config = dict(
    num_hidden_layers=11,
    hidden_size=160,
    n_experts=128,
    experts_per_token=4,
    d_expert=80,
    d_shared_expert=0,
    hidden_act='gelu',
    moe_layers=[0, 1, 2, 3, 4, 5, 6, 7, 8, 9, 10],
    router_score='sigmoid',
    normalize_top_k=True,
    routed_scale=2.0,
    balance_loss=0.0033,
    balance_bias=False,
    init_std_router=0.0219,
    lr_router=0.000334,
    num_attention_heads=2,
    num_key_value_heads=2,
    head_dim=64,
    vocab_size=8192,
    norm='layernorm',
    norm_place='pre',
    norm_eps=1e-06,
    positions='rope',
    rope_theta=1180.0,
    rope_fraction=0.5,
    qk_norm=False,
    attn_scale=0.125,
    tie_word_embeddings=False,
    parallel_block=True,
    init='uniform',
    init_std_qkv=0.0867,
    init_std_o=0.0,
    init_std_up=0.0867,
    init_std_down=0.0,
    optimizer='adamw',
    learning_rate=0.00227,
    lr_mult_o=1.14,
    lr_mult_up=1.23,
    beta1=0.9,
    beta2=0.99,
    lr_head=0.0078,
    warmup_steps=230,
    schedule='wsd',
    decay_fraction=0.695,
    decay_shape='linear',
    final_lr_fraction=0.0,
    batch_tokens=65536,
    max_seq_len=512,
    doc_mask=False,
    train_tokens=346100000,
    max_steps=5282,
    dataset='wikipedia_en',
)
Below are experts of layer 5 (counted from 0) of a mixture-of-experts language model. Rows are named router (the router's row for the expert), up (a neuron's input weights, with its number) and show model dimensions 0-159. Each number is 500 + 40 x the weight over its row's rms, rounded and kept within 0 to 999. Numbers have three digits each.
After each expert's rows: a language model's description of what the expert responds to; "gets" lists some tokens that make up at least twice as much of what it gets as of all text. This comes from a sample of Wikipedia text that the model never trained on. Tokens count by the router's weight.

# expert 19
router:458551490526455549508484516496583527578505500469541496516583521492502509482486516487545434505531551536551558486520469454503471524549493366521491526476497483487425575496478546541423469537555497461466516509500470497559528481504530502482522496534563483544562506470479485476528576518486494445500421490540548515448517456500497483493580548488534509529527515595529565492578609507502498512478433556431523526507481559471495492461495476462551505479412544480496534524475423459416527491532530
up2:493492460454511443516558502474465535504473497541553520417432488486469494475509441518527544508457455497404498460489472515473453492481484488461534471441513493497567527495515508557526520502529501406515605492471531486538464479541493474438549550521398434549488466435447438523523479495458503511519556525523480555519472540552416539541525509546467440505591548600487488603498478523524470491476520488482540512542515500519473563458546549494577514542513543569454508552527475490493512546482562
up3:551523435489529460507569512551562493458436499504452510501518508475478490568468507492549525471558440476541496484573486509524533505454472486550510542535477509488469466446496432409458451528475473561501541556513529493539560466546500474549467552526500479443514539432487458426461547483525557459492456481514484463485465454495507521538446549469547522528597569502568467534461601516540580519497505475498427537470519556512484450564546495515418443449458460535479521496482483460508516595500476
up4:500526513482526459572499520495572531465505536438493517475600532456525483457459526535550534525517465516491474540512471450437490462447494510539527535458540491548468510554497526548503555495548497516437561524487526534466550625490504566548525490491370485462573488505529522544497539509471445518438506502511443461457471450450522551496472501506507474464520445543480482518444523489457495460474516446514463548488522513479455498333458494520470495471511541601513520522503489503488449561559485
up5:531474561434472453444445496561516467490418468541616533570498440533545541534467493495545482462489484508483562453482539512452516501479501532508467457470474504499463502534485466439532445550535490473444502478567452513532502561505529463413598515501493412526527488483504528438562473502528463487508455532543519601472507452529524545445562510497466445476468487505483579505536447502589437490454537480514493481527537537446512530527529524458495500435498555407489510534556467510455476510503522
up6:520493479567540500471521431505423544565445470530501533513526522454506572499492541495498512493458496519463533523470517493542475400545451412480466520455570483573466526518519496509476551507559562478449540579524499509452490460478519453516443560481582502525501505476551508518555461518350399460512505445541456569560511467502477577476490572558503465495540483472496520511434476470476479477521452454518469486520545523506466560524496433464465497515478504584512519483447516505513491480494460
It responds to: Line breaks after entries. Line breaks ending a sentence, list item, infobox field or heading, before the next paragraph, bullet or section, such as See also lists.
gets: "\n", "=", " Location", " List", " by", " born"

# expert 23
router:526507494496523465521489529541474537576494452544523460479563515546578461426489527477553493528530559469524469467561604538542477510554504381458529455485501449482436517493488480486511504508552493437480512502454499541634512456494534493511511558464552451596524575492523464486533566528556495421435422506509450517511460518541486468445509503532476512530473493478506542440569531523486571532494508469495521522541454491474436544483495500496542465516465548533454561528488442473502537477482548
up0:528514549462540426469435528534479560578458529460562497433529507541519449498499397493526460531510519510485513440571529506472468527572457484445523509516458474619501564563561464508492462500559498483589553534484533541531426510502520477476490521509498426508460521420516480455547514526466486495463484515607435441510538470609488519501506513508500456442514516502473540502492493472476498483454535422523542505491449491437485539505476451472477454538474464484461482496539436500471557551510519
up1:493537582453478539491553586548536527496512487528507478527567532581566468533482532533514520508528474485497505474545563462523473490505529510529617528526453465484477504469403456534521543460522495482517523469466488549566458476535488491527562513519510418544587479500494449397498480568476545475505505513531449430511507512496488470466565543497506542541566489488455529574538459524508531481522393502465516483426456459451429432492533529511561438456460483457516521526484496456534499464548505
up2:505520515576467473481424459388534514528493545548519421426546500466454474519524575474471444540486564522541534487489536567482479456600495492502522486391515440506496544482525518541509534494537476456551490540498528529541501429487465491420518523501512473519509526518561505478484558510518516469478466524505490514479451533554547592501496466532487462512439531418463517482548522522466521537503565509410522505565526453472453482529477440505557563574526471534512444590478486517537518490544516
up3:448509539549469539441453507540530495545500496519527405490542539412504451499516458450501451497465596584523540469504496525513462483464423466455489571528522468540487517519492507614511533534520415452572505406540504492517456496535522503519496534483489502443556544529499531490492481474393458421523547482533513428462538565580463458531541506503553532489503456502492551490544492539517440499466524512468507501499448514499535526492507470490526544498484524451439476487511462446453403461554514
up4:473495535505435517522537509487457520487539526526521497508534504523478484458515526503516500503489566489549519461556519533495520456520504523524474465455533439466430482483415496593467488575542471522449622503550563457534531468564519491464477498437477464537471596516464398465436502460488522514497453472494518432497517543450478523495574536486509547485559491519472491523404545488368516520534488508464491535445568490505487529444545506521474575597504476523537474505535511429497502479458460
It responds to: Biography prepositions, pronouns. Prepositions and verbs in career biographies, especially from before dates, also served, born, and sentence-initial He or She.
gets: " from", " in", " He", " by", "born", " She"

# expert 55
router:485562487495445475495535484547491506564523481532513491519538462552542529508434579501532460490523546507441454440565531494562448507525512494495432488505465446503431491505552470524470457548610512422456544532540541484528460452489495586477495565474506486571491571421533437537520559439481436421420538454599474487506508483525499518466501530559524445516529532550482565520538518525478472488486472473452506473504457497498540450489558449473462569495468524454567487522562486487502472508518492
up0:482523547516483540437481443468497514558477530522490573463496497517548472443546472547555455523522531499536542467461475498491525474548444451458517565508449449465558542519494524567473449453484492448528603514473482531531464508495490475423528518571534507450491489450487521533535509532464403485524527520526496554476458474576501423471522529527441584539446503431468546406536505543536459486448489448543525586559520456510510503501488553429496426437511555517485497514552461495480509440487525
up1:572443495437417491458551508540538480575526440530494462462532519474493497468506549517455548455526600468526447499460511513453532514496509478491517550505425517482446490590571494543474487547520535393451462540602555558492477454493513456449596511455502447539519505414537524484488508480560519462553447458480510536524520474523411560478542516556517532482461498522522540499519463528544474487498498493500510397496549516473479514493444517477459522457456527464476553469545511543506523478529480
up2:477571486522410487470458501431540516499501474464518508576532422506556458490493603431515442537536517449456481486553493516475449499584443473491510519520562541562467519568427447507525463504485475467445508436469604532555423529527484472473544504526497569551542522484538513441529562459442505474536548503493520521463464503532462521508477544524509560490538573480503574480554486531529538421439489494471451468441429477538543470509468452504478536473515492466532504529511523442493501472480503
up3:447540547444502534514501511470448462545550536496479476553615587547467543464523517493465500538434522504445471472548490491505465528559479542478507500489586471498523532560535535506501534478497473440471511505457491504561487537489506502467480473480518537545476553491478473499529506434473540468396539427544476415514543528477501536546537551523600515529539489515594480539488549463429480484433487460456475478489435503490529519456541439507503469610431506499546497519530571508485511450424499
up4:462517529540546519493486620452614502477578482528510436555481458476508468530428506519496473464492481526523485511481503447569497510537599538467497473558519435490449501470454495518525537480512463498509506598573481581525517535471517490498569570524557493553483472472555445491491515479513455490541507578498558515473486521469556474428528479425522531489539578497498460512527466475489447518479473537530507477497484433580501458528556473435502509570413567484480508463524538509537528517463509
It responds to: Place-name commas. Commas and prepositions after place or institution names, plus state and country names, e.g. Thane, Helena Montana, Florida, Sweden.
gets: ",", "),", ")", " of", " College", " City"

# expert 32
router:542541475472495501508567544597497526545522486488522476486570454529454526509388498548525497478612568429536427483541508518514460494525472487496468455491521442507474522501494466509454478518541483457473505518569541490586499477463533548499475526468566451511496513476459501497488538474418506460478437513601509491522431524488503531472535569480512460460545520504563601515486538515537519526489477483428557427484486533452508513504558412518490467497443538456579466548517507549505464446548495
up1:518454573492500498502530489498568479501544490574531493543491465550440432488469444490508425476493605518536496521528476473523462502547535508507463517526553387488450500503535531441496487439476499500537495515559447517538466435573448536472481438539504477540513478486601524529557478564525506447536498508501454495503545454545448446402538520400538498517511494516537552495452523458487505505438485522452580479471478521504512544454531523469504467422508457468548511434511467545524584455485522
up2:474499496490443447591483562560522545606449450497510517436556494456535471551447475511530443485564495525577499470582461473454475533504522516524465482476544456485468491488537477529408524527491462548475543496481422524532553579505462489436460505530533469534483573564503458476507559384485502457493489468503535456470417493496494486484606502526504513525508466504566494468484531469504575460569513565466504491503436497504490563504477455496517477531498490470489491491476538511489418521558546
up3:503523448470442547510494515562457519487491475442528427460538475491446442507515504461541534462511513446589523495447538446499536542497470467542547543517500414491517520542546499515455470466503509540445577468535497485532548525446462511493417589444542439450475532538412454488554525454531504492431537473523509415455487497529562491499518541573441532512577528553498520534541491546463468500481510551522555479528503520587425569484553500482465469483512488550483552466543504489532425471499512
up4:493471614484462442521471554497460434526529577544493482453485475509526491543440492485509507457539525527464515474530474536506523541549491481428512559465451491518557491544506484500529567482519444519478441523570491542528484553512477543511465516495503501486485476484418435509477537493435561466476500452479542511502463487497474457522470506517541535505537478547461520502542582492480501424475545463471530532576516630448421534432521559528512526450462497464510515534501488492448399532371495
up5:520516421500453537444554467525543530548498566536515518525546494539457498494557485515556466432476543553541516464472487543484506468483471431453566520537512512486552529479546523522450470503444459513553534516545588557514523518483526474467585527476537454556500491456510524571473468498463473458496494476468460430448438498542518433433430496506531535499531546466504547505490498537499495527509484479478463415560501453441499502570523380476462564516454599556434522474542498529500430487484512
It responds to: List separators. Commas, "and", & and | table separators between names or items, especially linking two people's names, as in "Charlene Choi and Gillian Chung".
gets: ",", " |", " and", "),", ";", " was"

# expert 22
router:548520481518482479508495529500539560568536496480545525495565457462474520475467502491528502524515560442577461450574542455521483542556520433479547515455492452494429519527583424538482485499581401502499478484572517481510426433496540464458471504423443419503527522518516505492504565508434470479426415463505474500471549507467519454483524515519509471510507524494504602477523501539463519459477457479422519463520508579457523513479572483480548501552539526492545550455549491464586469511512480
up0:519516429531467492500505528550461449574489487526571492476523489548448510551425465508505494470514566522484513558515520521541475486519534497507529470447457518478490539464509507444470447499503497467453421499550542475491410496482552545447501503517525505463520466480506447437516569521481475512486495452473521462454479445507486554512477490579498503602522517532585584571461514559434455467527411522464556496512488562431465547501533470462536542549491518438546451485633538514538444481501477
up1:491518474495501445499508541466567471550497545522514471547502448507527448484481540561478510499454496488476515550520452503519477492416494482506476522442523512425546481502512469473456543519532457459525483528438525483553429516519583510587462491463473490562658490541539464482523504528510468507475540526548496550522497499557543582440497485514453425451521489440541559544463478546442514523477476438477538524511386484563506498496487474496549447498525488376484505495564479494479502446562483
up2:527520471505496412472540548512536490481484500436601469454544483548392524522448448552542492529444539507475579526440474533536440504501472488483525495442452454454487524502505524466482495506532537417500463511505531520480446564473503555483490558498499481516497502450516453467504561483464525496477513447506487553459459551506522552523463477599526533533546561531537511597481496471485548485458479552483488504556468529494546449460497479487495521549496482556585467511621444411517492530424487
up3:473450524522525502461472532489501474534492445503537458440469415482471548522519530581541436516463543508432533492470543503505459485514436437521426463515521472470540549579524462523531519519572513512544463489496532533529508488489478469442488511512500410442525414539465449482539471536543481477490580528506531533438552484506516537453528478604470448500528554477448492454512489485512436494413525464482463475554534495481467561424525543406443526499499509545583525521478475428488549488523556
up4:484527484513477524543474583472510381512421604508552465504521514538484470548509456492512487558467492494479521431552536532435469496545534481461530479460497468534484536493550492414505486455534476467459491516538583471574503486476571482560523557533489480571489518492449412500489486538433442466486467475468523508462469553520520474552441466471466505566487508451500541474503550589487547449485440463535534529524433528484526522520508413486497489505488500517566425495600470552492498487505529
It responds to: Common prepositions. Prepositions after a noun or participle, before an article or possessive, such as of, in, to, on, for, from.
gets: " of", " in", " to", " on", " for", " from"

# expert 39
router:514541513526465514476530508542520511572537463504596482513617517492529465554410458578465484497550548560546500430518457476527457560607550549555577513429431475487488501519483477505445497498505448474549446528479525489523438469512516519497499499449518386510539450490506478438489503492514486459502475523509489515521499472522566490438510536573535449468524476532425542497531504530515511520465467472497461515507489567517439487444485526465560538529494497500557538550564430468457531476501566
up6:549496517465501448462482524523538517495500576535531484554579482499464497512442487553471409416550457523574538526475484528525492511452512528433556506443483486508439470495479487467484495521475471503472492431461458463450559492446526420549515442468483465546527514526447518479510517514450513510486462517509480565480443439512485443459552460513556446437507507510586563500544544503514496540500531447488471494486415562521515490521508531425537512521568587487488500463571544526455391460541561
up7:539510537463508448465491566495512437502476515558520503486477496580463492491463508548503541506487596501496553438557458569444456498476513524505529462443528568439443502525509614470446518493491533511488441514550457514503520522536517551547465492522504496531444575496501542458460502436502506479511488457489481473486487550439493453461440518417522528559540553437477544522519521484545533457464523561501539514492496472475522459590553462578527498528497512439494459426550427459465573463407517
up8:532507432535516462472493475467555470526486448462588479517546476504451502495451467428491510544480454529540481537470513502477470475449489518463508488477491474534457513503465499453505445556536409439442572547530542463599465484394572509472523457514558467491521471471528528454520486514590454472507515550531573558543484504458484513503501534454478546562451449452516478529530509556537445458536493487451531408511543468486479507428588439450521491468512457553522508500523445495547469506537570
up9:562479530488474420555501475516484482523517534470500459442568525563476539534595461495505477567516603545495464438526512485497487510500574476469540524482540492483530519498467501503516492486487549510503534435479546445537551510582518510509453501527472492571541518538461513516515484451501455447472474399480449488511500467540542483475496591503567491486496489517525517585483506471439515493471484522518483477439438512487492501534469427581447519626535508574478534498551499631503464498507453
up10:498463556559506470533572497524518528495476495557525404463498504520447449531564496516564577496491532481511469462561463614521410494515554492470521495494528495549434510524525470607482564481525562503540503473535548521596531476514577514560506455493528443515516488448485453440471565519452486510470489482492442478475480455492499467439483532427504474481495524437520524556534527452435440448504508462506504524493477507500464459505506476580490515560501480529487477564524578530513434442503435
It responds to: Sentence ends, line breaks. Periods ending sentences before the next sentence, and paragraph line breaks, as in older., critics., Wuhan., plus unit letters like m/s.
gets: ".", "\n", " m", " p", " f", ")."